From a checkpoint of a small mixture-of-experts model trained on Wikipedia.
Size: 10 layers, width 192, vocabulary 2839, 56.8M parameters.
Experts: 96 experts in each of 5 layers, 192 SwiGLU neurons an expert.
Training: a variant of SOAP for the experts, 632M tokens, 4819 steps.
Below are experts of layer 2 (counted from 0) of a mixture-of-experts language model. Rows are named router (the router's row for the expert), gate (a neuron's input weights, with its number), up (a neuron's input weights, with its number) and show model dimensions 0-191. Each number is 200 + 20 x the weight over its row's rms, rounded and kept within 0 to 999.
After each expert's rows: a language model's description of what the expert responds to; "gets" lists some tokens that make up at least twice as much of what it gets as of all text. This comes from a sample of Wikipedia text that the model never trained on. Tokens count by the router's weight.

# expert 1
router,190,202,205,206,175,189,211,202,227,175,193,189,161,214,211,188,177,222,182,232,174,206,221,220,203,199,196,163,204,204,197,204,192,157,192,213,175,209,221,195,219,220,195,187,207,200,183,205,230,173,185,171,202,181,214,220,192,150,195,202,243,188,183,218,208,217,227,221,194,190,215,204,207,191,206,196,179,207,208,192,191,227,192,230,199,173,210,212,209,222,225,182,205,218,210,207,185,201,196,217,190,186,221,188,205,227,206,169,233,206,200,192,189,206,187,186,221,211,220,210,221,192,187,230,216,198,184,210,238,177,216,216,206,219,233,181,227,168,210,188,188,193,202,177,202,232,159,178,213,231,232,178,233,214,179,232,211,185,175,220,187,191,183,242,175,221,177,174,201,168,184,169,234,238,159,228,218,179,240,198,209,155,237,200,188,237,211,211,209,185,217,226
gate0,166,212,179,173,178,186,149,197,181,190,215,219,183,216,234,198,208,244,213,184,211,237,204,197,188,193,208,194,196,203,156,194,228,233,179,206,207,165,171,199,195,245,194,170,204,162,208,176,218,194,181,210,203,174,212,189,204,201,192,195,190,207,191,237,181,215,211,185,177,193,174,224,187,180,194,229,188,178,194,161,222,186,196,204,187,212,200,252,172,225,198,179,201,220,217,170,169,196,229,209,214,209,219,199,207,210,226,200,211,164,183,208,178,172,168,200,209,200,196,219,173,249,214,194,209,185,191,183,188,197,194,165,192,171,204,213,210,224,210,198,181,228,210,258,215,213,185,159,234,181,200,197,161,185,186,218,197,217,200,192,195,168,170,222,216,204,188,171,173,195,194,213,193,237,217,181,186,197,182,190,219,189,187,197,201,218,218,203,183,201,211,212
up0,176,202,217,199,192,201,173,222,198,230,231,243,189,213,193,225,229,234,189,231,213,214,209,234,175,193,191,195,203,199,203,222,181,173,163,200,207,194,236,218,225,200,192,174,232,142,198,236,202,197,200,204,209,213,207,224,204,211,172,204,173,203,207,207,216,247,200,201,180,189,236,221,196,214,189,185,205,214,205,194,184,214,173,213,166,201,200,177,213,197,195,210,207,186,202,220,144,215,248,177,228,212,212,208,217,209,230,201,228,184,187,228,197,191,208,186,198,216,196,190,183,198,215,213,208,177,167,221,200,196,188,170,201,185,226,169,240,195,204,187,159,219,182,209,230,253,140,199,227,199,196,167,202,202,180,200,211,225,198,213,198,180,186,226,178,194,185,194,200,177,206,194,198,214,186,195,221,192,206,179,190,235,205,228,204,186,224,190,173,199,191,228
Word-internal pieces such as ent, ative, art, mostly inside words like mentions, descent, Conservative, plus adjectives like former, state, national.
gets: "ent", " not", "art", "ative", " new", "enn"

# expert 2
router,213,190,209,223,189,201,199,189,207,163,190,234,225,201,226,201,185,204,178,217,198,189,229,211,237,189,189,179,220,179,161,216,195,212,201,197,221,217,222,203,198,217,207,218,192,195,201,208,202,185,171,242,198,186,223,190,204,158,192,219,191,176,197,193,206,193,193,158,236,219,224,235,171,206,217,183,195,223,222,223,202,204,193,188,202,164,221,217,200,243,195,214,200,227,184,184,251,210,179,221,200,188,191,185,177,224,195,210,235,199,200,159,234,212,223,203,218,213,213,195,201,188,194,190,189,219,180,215,249,212,207,258,182,202,225,194,222,227,227,188,212,151,201,239,216,229,192,223,231,233,214,223,186,198,204,195,203,175,229,199,217,201,202,185,221,236,182,204,181,191,221,246,178,189,183,223,216,219,197,186,193,198,174,197,208,207,195,171,221,166,206,199
gate1,204,213,227,204,208,234,204,201,179,208,212,185,216,208,188,192,202,203,229,180,182,190,210,228,195,217,207,211,213,199,145,221,226,197,221,178,195,198,231,190,169,244,190,187,164,199,172,169,208,222,195,239,156,199,200,212,198,226,220,177,181,181,179,211,254,204,166,194,179,218,246,224,196,161,215,197,206,201,191,227,203,177,222,207,205,173,207,207,228,194,208,193,199,179,191,214,202,207,194,198,155,224,189,213,210,207,228,243,195,226,208,193,220,191,216,222,193,197,208,179,184,163,203,204,200,212,186,186,194,176,237,179,253,210,192,171,192,207,202,175,202,219,165,193,188,189,232,204,183,203,211,193,193,228,188,193,216,181,208,180,198,201,209,164,202,187,205,217,186,231,237,220,201,153,212,204,216,166,169,184,222,165,208,206,194,209,174,204,198,187,206,168
up1,180,184,202,206,202,222,218,201,176,196,172,172,211,211,211,180,210,197,248,199,178,164,204,222,200,212,218,209,212,197,189,205,217,206,234,193,193,196,224,206,196,205,222,202,159,208,167,186,224,229,181,238,168,198,184,208,185,246,206,164,178,172,183,218,249,179,167,219,209,208,239,216,181,175,210,220,215,214,171,205,208,195,224,198,184,177,200,196,218,188,218,174,202,163,181,197,205,219,194,209,148,228,205,227,220,195,213,234,206,216,204,179,215,201,223,211,194,215,190,198,190,194,196,196,213,216,171,173,189,190,217,202,237,198,185,164,157,192,224,173,211,215,193,171,202,193,227,204,197,220,194,205,171,225,202,180,216,169,203,181,175,196,219,175,182,195,232,203,197,245,215,227,208,150,200,179,204,162,191,169,221,176,206,203,179,222,208,195,186,188,198,184
Hyphen bullets and table pipe characters at the very start of a line, after headings or rows, e.g. "- Played by", "| 1977".
gets: "-", "|", " -", "-c", "-s", "-d"

# expert 7
router,178,214,207,205,168,187,215,209,213,160,191,186,203,219,181,185,175,201,192,245,192,188,211,214,220,208,204,186,212,194,181,156,232,154,177,221,183,202,192,223,230,186,205,172,215,205,230,226,225,200,165,199,227,200,229,212,192,159,244,207,202,175,179,229,192,184,211,230,246,170,219,184,195,175,222,197,185,219,230,188,217,237,191,200,194,189,214,210,206,202,233,179,220,192,166,216,230,193,174,206,173,183,217,187,186,189,216,198,223,199,207,169,196,238,173,199,231,210,227,215,234,183,184,217,223,196,173,195,213,164,213,198,181,209,230,222,202,180,194,187,191,174,206,180,197,201,195,204,210,218,208,168,206,222,200,229,221,205,228,208,216,225,182,154,179,198,181,198,218,214,192,167,225,190,202,213,194,230,211,196,212,183,216,184,211,231,214,222,212,193,223,219
gate0,225,169,193,186,231,227,219,188,246,189,211,214,228,192,194,172,200,182,211,212,211,210,213,213,224,184,184,232,166,216,198,167,207,210,191,236,187,186,209,178,204,195,162,187,203,189,197,201,232,202,226,196,203,221,197,193,226,181,224,219,194,201,231,204,157,199,226,219,225,167,251,198,202,216,218,188,212,177,176,164,217,188,188,226,191,187,263,215,198,216,206,190,202,202,198,206,189,145,232,179,187,189,177,192,188,217,196,199,194,218,186,203,180,202,189,217,216,202,177,183,227,210,196,194,207,201,204,194,213,169,190,215,172,220,235,186,176,231,199,187,207,202,223,211,211,226,227,173,226,186,175,216,162,212,219,223,173,157,198,218,186,189,184,185,197,200,196,230,177,234,202,219,203,173,207,210,211,217,200,177,182,213,216,218,203,223,187,214,196,212,157,245
up0,200,216,175,189,193,185,233,230,206,235,197,220,216,226,172,225,185,198,207,238,189,171,156,166,187,206,183,210,170,236,206,179,183,180,219,219,149,215,179,166,245,218,190,185,208,177,194,218,228,186,194,234,220,201,197,186,226,193,220,188,193,193,204,213,218,211,205,195,225,204,224,179,193,169,229,183,238,192,168,204,222,200,184,214,217,175,205,227,206,216,180,187,184,235,223,194,200,160,213,191,210,195,215,209,218,250,201,198,172,191,198,195,186,216,196,221,176,188,189,205,195,192,152,201,173,248,215,190,196,193,238,189,205,191,204,211,225,210,211,178,211,214,226,219,218,223,182,206,188,213,208,209,252,209,200,207,209,207,182,173,171,206,218,198,182,210,189,174,200,162,191,233,209,200,204,184,188,207,163,162,189,181,207,224,191,208,201,200,191,194,207,227
Word-internal pieces like ir, elf, ons (thirty, shirt, Twelfth), percent signs and spaces in tables, and bytes of non-Latin script text.
gets: "ir", "%", " ", "ons", " years", " year"

# expert 25
router,179,212,210,218,171,202,201,213,215,168,182,207,193,225,186,188,172,188,173,219,196,185,218,220,211,222,202,174,202,192,169,186,232,157,194,211,185,197,206,201,225,164,206,185,209,206,216,219,195,176,191,186,218,196,221,215,198,196,245,167,209,178,192,231,212,166,226,221,197,179,230,171,200,206,224,206,173,226,220,185,230,225,187,197,210,172,178,204,194,213,216,180,206,197,170,213,210,209,168,214,182,178,205,164,179,170,196,190,212,207,204,185,201,229,176,194,229,233,217,226,214,175,176,222,210,196,190,183,212,187,206,213,189,190,225,214,197,167,195,197,191,208,185,172,212,221,199,164,165,211,232,167,220,226,161,230,206,202,167,216,206,218,207,162,180,219,185,164,200,166,183,170,247,200,187,220,223,210,200,193,199,150,218,178,196,221,208,207,197,175,227,205
gate0,197,164,235,230,244,209,168,224,208,191,197,184,178,220,227,217,194,229,174,199,181,215,236,199,195,170,222,197,213,188,135,176,212,159,213,203,230,192,201,182,179,189,178,229,209,181,172,195,169,235,232,189,215,215,187,206,164,205,190,168,201,221,197,199,184,168,181,209,212,197,232,225,176,219,205,202,204,172,172,182,200,181,246,217,223,255,187,191,189,224,209,202,217,205,186,224,216,215,195,207,184,177,208,215,218,192,210,198,202,202,215,193,162,191,228,230,217,193,180,190,194,200,220,232,216,199,206,219,189,215,176,192,222,209,195,182,204,202,175,225,221,200,197,218,232,211,237,229,186,204,246,213,199,180,173,204,181,202,187,200,219,193,162,194,166,206,207,218,186,222,203,199,202,223,174,201,210,176,204,191,214,230,233,199,196,187,190,203,203,217,202,218
up0,196,245,222,172,196,183,184,183,209,182,175,171,213,174,187,184,205,208,196,171,187,165,201,201,205,174,191,225,183,196,199,219,213,225,157,233,209,216,212,246,225,177,229,177,216,203,228,209,209,214,181,191,201,185,218,215,206,205,221,183,225,207,222,203,203,191,209,177,221,166,169,190,193,183,152,187,213,201,184,199,192,184,205,204,169,213,182,206,208,198,185,236,198,180,227,159,203,186,213,223,206,180,207,197,189,239,208,200,208,193,218,182,199,239,207,198,185,228,212,212,209,181,172,196,220,200,213,225,195,202,179,200,232,199,167,214,215,201,194,196,211,195,187,229,217,198,207,192,246,214,162,198,160,215,239,184,194,202,192,173,197,247,216,178,235,204,184,151,185,191,165,194,207,240,228,176,179,248,194,214,211,195,185,195,188,225,179,191,213,219,201,195
Spaces, digits and symbols like =, *, # inside table cells and lists, plus the piece ens in threatens, pension, Ascension.
gets: " ", "ens", "ge", " G", " No", "8"

# expert 28
router,167,209,191,236,170,210,198,200,185,233,214,190,237,209,177,200,224,168,206,231,181,201,208,236,186,239,183,202,201,187,213,170,171,210,168,204,169,204,216,240,204,179,201,183,213,207,203,220,177,193,186,191,181,188,232,200,208,163,228,178,196,170,193,189,181,197,210,169,223,168,207,184,188,183,232,220,175,244,212,194,215,162,188,181,242,195,186,234,219,188,189,205,188,222,223,215,198,225,199,223,182,215,190,213,202,203,211,216,214,213,219,191,203,198,224,200,173,185,207,194,211,206,165,192,205,198,187,191,218,171,195,213,182,223,199,206,233,204,222,201,193,183,194,190,199,179,227,177,251,223,227,170,203,181,219,247,229,186,152,197,210,182,200,162,211,235,174,208,217,203,199,226,213,197,171,196,201,183,200,175,189,198,204,180,214,247,186,179,201,191,214,194
gate0,179,224,224,206,234,215,193,203,194,217,236,212,185,218,227,194,197,195,218,203,179,228,201,200,184,221,185,192,168,151,206,220,158,215,191,230,222,169,234,190,194,204,175,221,190,229,193,209,235,197,189,173,161,175,191,172,207,178,229,184,171,210,179,193,240,167,206,192,223,193,240,215,176,220,214,189,175,235,172,205,198,173,236,192,224,196,209,168,169,197,199,224,198,196,207,204,192,183,180,219,195,206,191,197,205,222,146,208,176,182,185,226,206,174,236,187,201,201,218,191,182,206,207,178,208,169,206,231,207,201,221,207,215,219,185,192,216,206,200,185,222,258,211,208,241,203,194,171,198,202,192,185,201,197,217,190,228,199,221,224,180,170,203,193,216,210,198,223,208,186,183,186,182,212,199,205,212,188,217,195,223,234,208,201,220,207,151,177,193,228,213,182
up0,150,187,157,193,201,173,214,223,173,217,212,222,188,199,203,229,178,180,212,206,186,189,208,164,190,239,202,214,198,228,205,204,196,198,202,200,169,184,221,210,214,208,221,203,206,236,226,203,219,162,215,188,214,170,188,173,207,158,178,193,199,194,218,175,182,160,164,210,219,203,191,203,191,177,184,199,191,205,224,192,185,229,170,205,195,216,217,191,196,183,164,196,232,190,214,249,204,206,197,220,193,225,162,167,195,174,222,216,203,150,173,187,207,172,191,194,172,212,174,189,161,226,208,212,213,198,219,224,190,197,195,200,165,190,190,192,181,246,204,216,182,169,197,198,202,219,239,194,215,220,207,193,236,221,218,211,200,209,203,208,230,210,201,208,199,230,206,182,205,167,210,202,205,168,219,195,188,236,197,207,231,238,213,219,195,213,188,184,172,189,213,231
Word pieces es and or mid-word or word-final, as in Hodges, Lorenzo, exchanges, organizes, beyond; also for.
gets: "es", "or", " for", "her", "ond", "res"

# expert 33
router,206,200,211,206,206,206,215,201,207,208,168,224,209,179,185,243,209,209,188,205,193,184,246,208,205,249,186,192,198,202,211,208,207,250,188,181,199,186,195,217,185,168,205,200,205,197,193,212,210,179,182,205,200,192,209,203,176,223,212,203,169,155,184,214,214,167,226,220,235,220,245,197,212,180,267,218,207,210,202,190,214,216,190,170,219,208,210,197,198,198,196,168,203,218,179,204,149,181,182,207,221,182,206,200,191,197,182,204,215,198,197,179,223,214,214,181,244,205,216,218,173,192,223,183,178,216,228,189,198,192,196,200,165,187,153,189,231,208,234,150,195,175,211,197,208,183,194,186,168,224,242,199,189,197,202,148,213,221,177,189,188,205,210,213,175,225,195,183,203,186,199,204,215,181,172,223,193,207,209,225,220,189,245,220,216,194,211,212,222,185,208,232
gate0,228,185,204,230,188,235,196,211,171,227,218,218,214,181,197,222,187,208,174,197,183,154,244,201,202,204,231,178,245,204,178,161,152,235,217,200,183,186,207,188,154,228,204,200,187,216,181,224,194,233,171,196,203,213,206,171,210,206,217,194,180,183,174,193,193,186,221,214,231,217,205,222,201,190,167,218,208,173,207,198,185,197,201,188,179,189,221,178,199,205,174,212,220,154,203,182,195,162,222,176,216,194,213,218,226,212,228,177,216,204,167,183,216,166,175,180,211,208,193,207,150,216,188,199,201,205,218,194,206,215,217,189,217,187,169,189,213,218,234,196,187,184,200,190,203,194,198,198,215,197,225,225,196,193,226,197,222,220,195,201,207,210,222,205,204,233,182,192,170,173,191,208,207,199,189,230,200,194,231,170,188,230,226,201,214,189,183,216,179,166,214,255
up0,163,193,196,206,221,184,217,206,224,178,175,231,177,207,199,179,214,198,214,210,236,171,186,172,200,186,199,205,215,214,239,233,171,181,178,159,211,216,220,178,218,168,204,236,235,164,217,221,198,204,204,215,184,208,258,220,172,218,197,211,167,188,235,218,206,223,179,224,177,210,197,196,237,212,159,214,208,190,187,183,202,197,200,217,226,203,210,229,230,202,193,228,200,169,204,213,208,169,236,225,215,211,222,205,200,226,224,175,219,216,199,205,221,191,192,209,210,223,228,224,216,189,180,208,200,193,204,191,226,158,188,213,244,190,224,207,169,197,212,201,205,177,186,197,200,202,178,181,216,206,181,238,195,215,207,209,191,204,199,192,193,264,194,210,220,190,228,188,196,214,219,198,212,215,193,219,173,204,221,179,192,202,176,219,213,168,222,184,175,201,172,183
Word-internal pieces such as ch, op, ter, ass, ach, ace inside words and names, e.g. wh-ich, M-ach-ine, Disgr-ace.
gets: "ch", "op", "ter", "ass", "ach", "ath"

# expert 52
router,184,217,213,164,183,172,198,202,230,202,182,263,192,228,195,177,184,177,192,185,133,197,213,220,222,212,198,176,201,215,180,168,226,192,179,211,186,215,198,190,189,181,204,208,209,204,205,217,222,204,171,221,223,199,229,201,180,197,199,181,202,230,197,202,219,159,227,207,172,170,195,186,201,204,220,208,223,221,207,173,240,224,177,213,223,139,204,206,213,192,200,199,221,187,203,213,231,233,186,202,167,196,185,191,161,167,181,225,196,217,207,177,216,215,170,194,171,228,214,219,222,164,200,217,198,207,217,171,168,200,195,179,192,190,223,216,218,187,187,239,206,189,201,162,201,214,170,178,192,194,195,187,215,219,191,215,223,211,203,190,188,184,183,196,188,211,197,175,214,177,196,227,219,243,189,209,226,215,228,215,215,176,207,203,212,233,189,197,199,174,198,189
gate0,232,206,189,204,198,202,165,179,209,174,212,210,198,168,199,210,202,193,217,190,183,245,153,156,198,181,173,172,179,228,199,185,189,203,213,222,201,198,214,220,224,188,166,221,227,219,197,163,233,196,220,207,216,190,213,166,209,198,179,209,184,176,215,187,197,186,205,180,185,178,186,176,208,201,216,235,207,225,147,223,204,216,183,185,197,187,173,194,227,198,194,190,188,208,187,210,186,179,206,187,166,212,198,208,179,186,175,176,224,198,207,184,211,174,186,242,173,187,182,231,209,171,207,197,178,214,227,191,190,204,189,179,191,189,161,170,198,202,195,211,230,152,202,176,208,172,224,193,229,178,185,200,180,147,216,209,184,199,229,219,182,190,198,154,209,186,204,196,181,205,183,221,184,200,205,203,199,179,225,207,206,192,172,206,198,185,254,214,220,231,220,188
up0,208,259,207,167,171,202,154,208,193,176,210,198,217,200,171,239,217,214,219,194,227,203,205,196,185,183,164,205,196,206,198,170,220,170,233,181,231,183,202,229,210,209,152,190,216,215,214,184,228,212,224,202,211,187,221,163,204,198,201,187,199,159,228,203,178,192,191,221,193,245,182,186,219,211,197,193,241,188,212,220,238,198,196,185,190,164,173,178,205,177,179,203,199,195,199,199,183,231,202,231,196,173,198,188,163,205,180,209,202,183,212,232,192,174,199,208,191,224,219,197,189,212,198,189,229,195,228,199,206,208,218,164,220,176,172,170,209,212,183,199,235,203,186,187,233,216,219,192,171,186,216,231,203,207,182,195,193,221,196,200,168,231,207,198,227,185,190,222,185,215,218,191,163,194,236,193,203,208,219,230,195,202,230,206,228,153,198,185,198,218,201,204
The letter g and pieces like eg, reg, ag inside words, as in Glasgow, colleges, guns, U.S.; also LaTeX and section breaks.
gets: "g", "G", "eg", " g", " ass", " reg"

# expert 5
router,193,220,205,192,202,200,197,245,220,219,218,184,163,213,217,204,178,187,159,194,201,194,219,212,197,239,194,206,204,198,153,233,210,168,169,192,214,191,215,209,206,167,225,182,203,192,236,230,180,205,188,180,211,203,216,198,202,191,254,220,201,185,217,202,174,187,182,183,186,199,228,177,200,188,193,220,229,194,212,171,209,185,207,233,198,244,200,242,198,222,210,219,207,216,145,204,181,239,178,200,217,196,208,186,183,197,158,170,201,195,202,197,226,191,217,240,200,196,192,220,177,214,208,196,232,194,252,179,254,206,191,206,184,191,217,205,184,181,208,233,164,160,195,194,205,197,201,193,218,205,223,196,204,194,197,217,198,188,226,178,198,165,206,192,184,225,235,218,185,233,189,177,197,206,170,191,194,224,203,193,210,199,229,220,223,224,220,191,193,193,199,221
gate2,167,216,166,194,199,198,167,220,201,160,194,221,232,220,200,184,223,189,187,221,223,201,185,186,177,257,187,202,188,208,221,205,193,122,168,209,189,241,205,203,205,179,189,207,186,224,231,193,217,214,179,186,175,188,228,178,196,181,184,202,207,165,210,167,133,217,194,221,173,252,178,172,191,223,233,154,227,205,203,208,205,192,194,180,213,210,224,211,196,185,199,197,195,196,191,205,183,181,217,189,186,208,177,210,205,224,190,199,193,182,195,215,199,226,198,188,228,215,196,193,181,225,222,211,196,191,224,176,205,201,206,197,245,211,168,176,204,221,199,205,189,174,189,173,217,192,188,194,212,175,201,199,229,213,213,232,177,238,168,215,203,175,236,205,199,199,177,221,206,217,178,194,203,204,210,198,210,207,177,215,204,198,226,198,190,166,217,204,190,205,190,205
up2,208,152,243,209,193,230,213,168,216,213,166,173,189,174,189,165,194,215,215,206,166,210,216,255,205,206,202,200,203,205,209,216,201,177,221,211,176,191,220,210,182,233,181,180,198,213,190,165,230,198,216,187,238,209,175,172,197,196,230,185,219,172,184,223,230,224,180,229,203,207,183,203,198,189,213,187,245,201,188,210,185,188,172,199,178,191,177,204,227,196,182,194,177,210,176,199,206,216,200,180,179,207,226,203,225,183,226,220,169,219,176,195,193,204,190,215,195,186,187,238,203,189,210,196,244,183,164,205,162,208,208,197,195,231,200,198,198,213,230,202,186,204,203,226,192,181,186,195,201,198,221,175,211,229,182,208,223,183,217,167,190,162,174,214,214,193,180,194,223,218,206,191,226,191,207,202,188,201,219,190,212,210,177,226,251,206,176,227,159,194,223,156
Prepositions like in, from, into, during, through introducing places, years or situations, including sentence-initial In before dates; e.g. formed in 1937, back in the real world.
gets: " in", " from", " In", "In", " re", " into"

# expert 17
router,201,221,190,182,182,173,212,244,227,187,187,239,175,202,181,186,177,181,240,185,218,173,220,214,211,209,197,182,215,179,200,234,208,194,203,210,179,212,154,203,215,223,195,208,208,197,184,214,204,170,168,225,197,174,204,220,188,181,230,181,189,205,191,209,202,171,205,218,190,200,259,175,175,225,194,214,137,211,210,196,222,259,185,223,219,206,158,209,195,205,202,196,205,223,181,214,214,235,218,214,180,198,202,200,185,195,175,204,208,196,196,172,227,201,216,224,221,218,217,207,233,178,180,202,244,169,195,180,232,184,195,199,203,174,186,189,200,201,240,170,196,226,164,190,219,187,183,172,231,214,203,190,203,204,195,205,203,197,217,211,217,221,190,177,199,206,181,220,219,199,203,157,204,206,188,212,151,175,219,207,187,187,192,206,203,230,184,212,203,192,214,174
gate0,188,199,216,202,175,189,176,252,160,198,179,188,224,201,227,202,202,225,197,166,195,184,182,197,188,199,224,173,194,189,205,202,185,183,203,205,193,168,220,181,209,184,207,203,169,180,175,209,215,196,211,192,176,172,225,209,182,180,217,175,160,226,196,196,207,181,223,188,171,211,186,202,217,224,185,219,224,203,169,229,208,225,204,207,158,219,222,183,194,204,212,185,238,225,183,189,203,225,241,157,229,206,189,226,185,218,187,218,176,176,216,208,176,210,235,225,220,185,209,157,188,205,183,171,188,184,200,189,238,181,225,175,226,191,208,222,183,196,197,169,216,198,187,208,197,204,193,206,230,177,203,199,213,232,204,218,206,176,180,181,221,210,212,181,203,204,178,235,218,181,203,193,214,215,195,136,191,186,162,183,178,181,228,232,231,201,181,227,193,221,199,207
up0,245,216,192,159,177,180,160,200,200,196,190,208,226,200,196,227,208,204,226,218,224,189,177,221,208,200,224,226,237,193,211,209,189,200,203,213,198,180,191,192,181,210,169,228,175,200,211,185,215,194,189,207,165,226,187,203,141,200,163,176,158,210,201,180,223,173,216,202,145,212,205,225,197,200,214,215,206,237,192,187,186,213,194,182,213,247,200,174,199,203,177,228,156,212,200,189,228,237,199,206,220,176,183,202,197,232,218,220,248,182,194,217,230,163,214,231,215,201,188,187,220,181,194,200,219,209,185,224,216,219,187,187,209,202,164,169,208,217,236,213,174,244,196,196,185,201,205,194,207,164,186,223,210,206,186,204,202,193,191,189,190,194,211,198,191,188,168,178,199,194,191,184,239,184,186,174,205,211,241,158,204,208,194,198,201,212,202,199,212,209,201,211
Pieces such as ro, ver, ob, ub and prefixes pro, sub, inter, trans, over, re, e.g. p-ro-fessional, Cer-ro, G-ro-sse, Web.
gets: "ro", " re", "ver", "ob", " over", "ub"

# expert 49
router,175,223,207,229,169,180,206,207,223,154,179,198,193,218,170,181,165,190,189,220,183,183,219,226,217,223,197,180,210,187,185,193,223,159,180,219,174,202,206,206,227,192,206,186,211,213,233,211,203,182,183,205,214,185,221,223,195,179,229,175,206,185,192,224,219,170,226,217,200,189,218,179,201,185,218,200,181,226,228,190,225,233,185,196,201,169,179,214,205,219,226,182,208,213,176,211,222,218,174,219,177,174,218,175,178,169,200,205,218,207,207,177,213,226,172,193,226,222,220,229,225,174,176,212,236,193,191,184,205,186,211,217,183,198,218,215,213,174,205,208,193,183,184,163,220,202,192,170,163,225,221,169,218,229,172,225,195,202,169,218,204,216,208,189,181,220,169,175,223,159,190,168,241,198,188,225,220,216,232,192,201,168,216,179,188,211,206,211,208,178,219,190
gate1,203,184,196,146,197,199,202,219,216,214,180,206,189,185,191,183,195,194,229,226,208,200,218,193,188,189,217,177,177,193,164,182,204,192,208,182,209,229,215,201,203,183,207,201,205,173,225,189,218,213,194,161,211,218,182,166,237,187,219,224,217,185,216,199,166,233,197,195,176,199,186,194,197,215,189,199,221,206,200,203,219,202,187,207,222,217,229,193,197,175,243,210,221,215,190,156,197,204,191,190,224,208,182,251,204,175,201,214,212,206,214,199,196,226,228,192,180,219,199,180,185,240,192,216,235,231,183,187,163,211,170,229,189,221,233,228,192,195,229,200,166,223,230,200,183,231,201,212,223,225,171,170,204,204,195,215,194,231,203,197,203,208,184,149,184,204,228,238,206,161,200,188,220,210,186,192,198,223,154,232,202,215,192,161,218,212,214,209,246,216,190,191
up1,173,164,197,184,214,188,188,205,164,203,196,187,168,204,217,197,197,178,165,236,197,206,207,196,195,223,218,178,186,206,172,198,233,183,207,158,190,202,219,220,228,223,163,176,183,171,218,200,208,221,188,161,210,198,226,176,218,190,229,198,218,166,187,172,176,175,213,189,204,187,200,172,185,179,179,208,234,212,181,183,178,210,221,231,218,209,173,225,175,196,167,208,208,176,182,220,194,178,208,191,180,220,194,202,167,228,187,188,232,219,203,210,162,206,208,193,198,164,214,207,193,227,204,189,158,178,235,193,195,187,220,196,217,198,227,227,199,198,194,175,164,183,194,203,179,215,198,220,155,187,179,200,198,193,185,213,198,234,220,208,178,187,217,186,228,191,205,190,182,213,164,212,231,175,196,204,201,216,193,199,199,153,190,193,164,172,205,191,215,214,242,165
Scattered pieces like trad in traditional, Dep, und in Sunderland, ark in Denmark, plus line breaks and table pipes.
gets: "\n", " s", "und", "ap", "0", "r"

# expert 34
router,175,223,207,230,169,180,206,207,222,154,179,198,193,218,171,181,166,191,189,220,184,182,220,226,217,223,198,180,210,187,186,192,223,159,180,220,174,201,206,206,227,192,205,186,212,213,233,212,202,182,183,205,215,185,221,223,195,178,230,175,206,185,193,223,219,172,225,217,201,188,218,179,202,185,217,199,181,226,228,190,226,233,185,196,201,168,180,214,205,219,226,182,208,213,175,212,222,218,173,219,177,173,219,175,179,169,200,204,219,208,206,178,213,227,173,194,226,222,219,229,226,175,177,212,236,193,191,185,205,186,212,217,183,198,218,215,213,174,206,209,192,183,185,164,219,202,192,170,162,225,221,169,217,229,173,225,195,201,168,218,204,216,209,190,180,220,169,176,223,158,190,168,241,198,188,224,220,215,231,191,201,168,215,178,188,212,205,211,208,178,220,189
gate2,184,231,181,215,205,190,231,222,218,189,188,182,203,200,179,169,195,194,214,201,182,175,193,193,181,203,171,187,157,191,179,215,222,232,213,190,185,197,192,195,193,228,226,184,195,224,195,193,186,181,214,190,197,183,174,207,187,211,210,209,213,210,203,173,182,206,211,197,193,216,237,199,189,196,197,231,180,180,194,154,177,236,185,156,198,202,208,187,213,241,185,200,199,188,206,163,172,190,212,194,189,197,221,227,222,185,208,201,202,202,222,161,192,208,215,219,231,161,166,165,192,245,215,202,203,188,202,206,192,217,208,213,186,173,216,194,228,193,225,139,189,205,232,187,192,243,191,215,220,206,214,240,182,192,211,225,228,184,220,181,224,196,198,196,207,200,212,190,186,227,206,192,201,191,207,224,187,250,203,179,182,211,202,183,209,222,230,215,173,254,146,189
up2,179,205,178,214,217,222,175,214,215,205,208,160,251,234,188,203,187,196,201,227,195,192,135,186,180,200,186,187,213,214,196,189,210,211,187,201,182,213,206,208,196,206,196,198,225,208,183,218,190,225,172,199,217,152,235,207,230,190,175,199,181,196,206,187,223,218,186,217,219,231,205,128,196,213,196,254,182,195,180,192,193,177,191,227,203,178,226,183,201,175,197,209,236,206,176,210,178,221,192,199,156,205,196,197,185,208,194,156,188,200,185,242,178,199,192,214,175,217,193,172,227,200,177,191,153,230,197,188,230,211,213,211,202,217,204,176,172,209,206,191,187,198,195,163,193,195,196,208,208,186,186,224,192,213,206,206,194,198,210,223,234,206,227,202,204,225,203,175,192,154,224,235,180,193,177,197,216,180,206,191,165,200,208,220,222,216,184,218,211,193,179,186
Grab bag: in/In before years or places, month names, table pipes and dashes in sports results, code, break.
gets: " in", " In", "In", " September", " St", ";"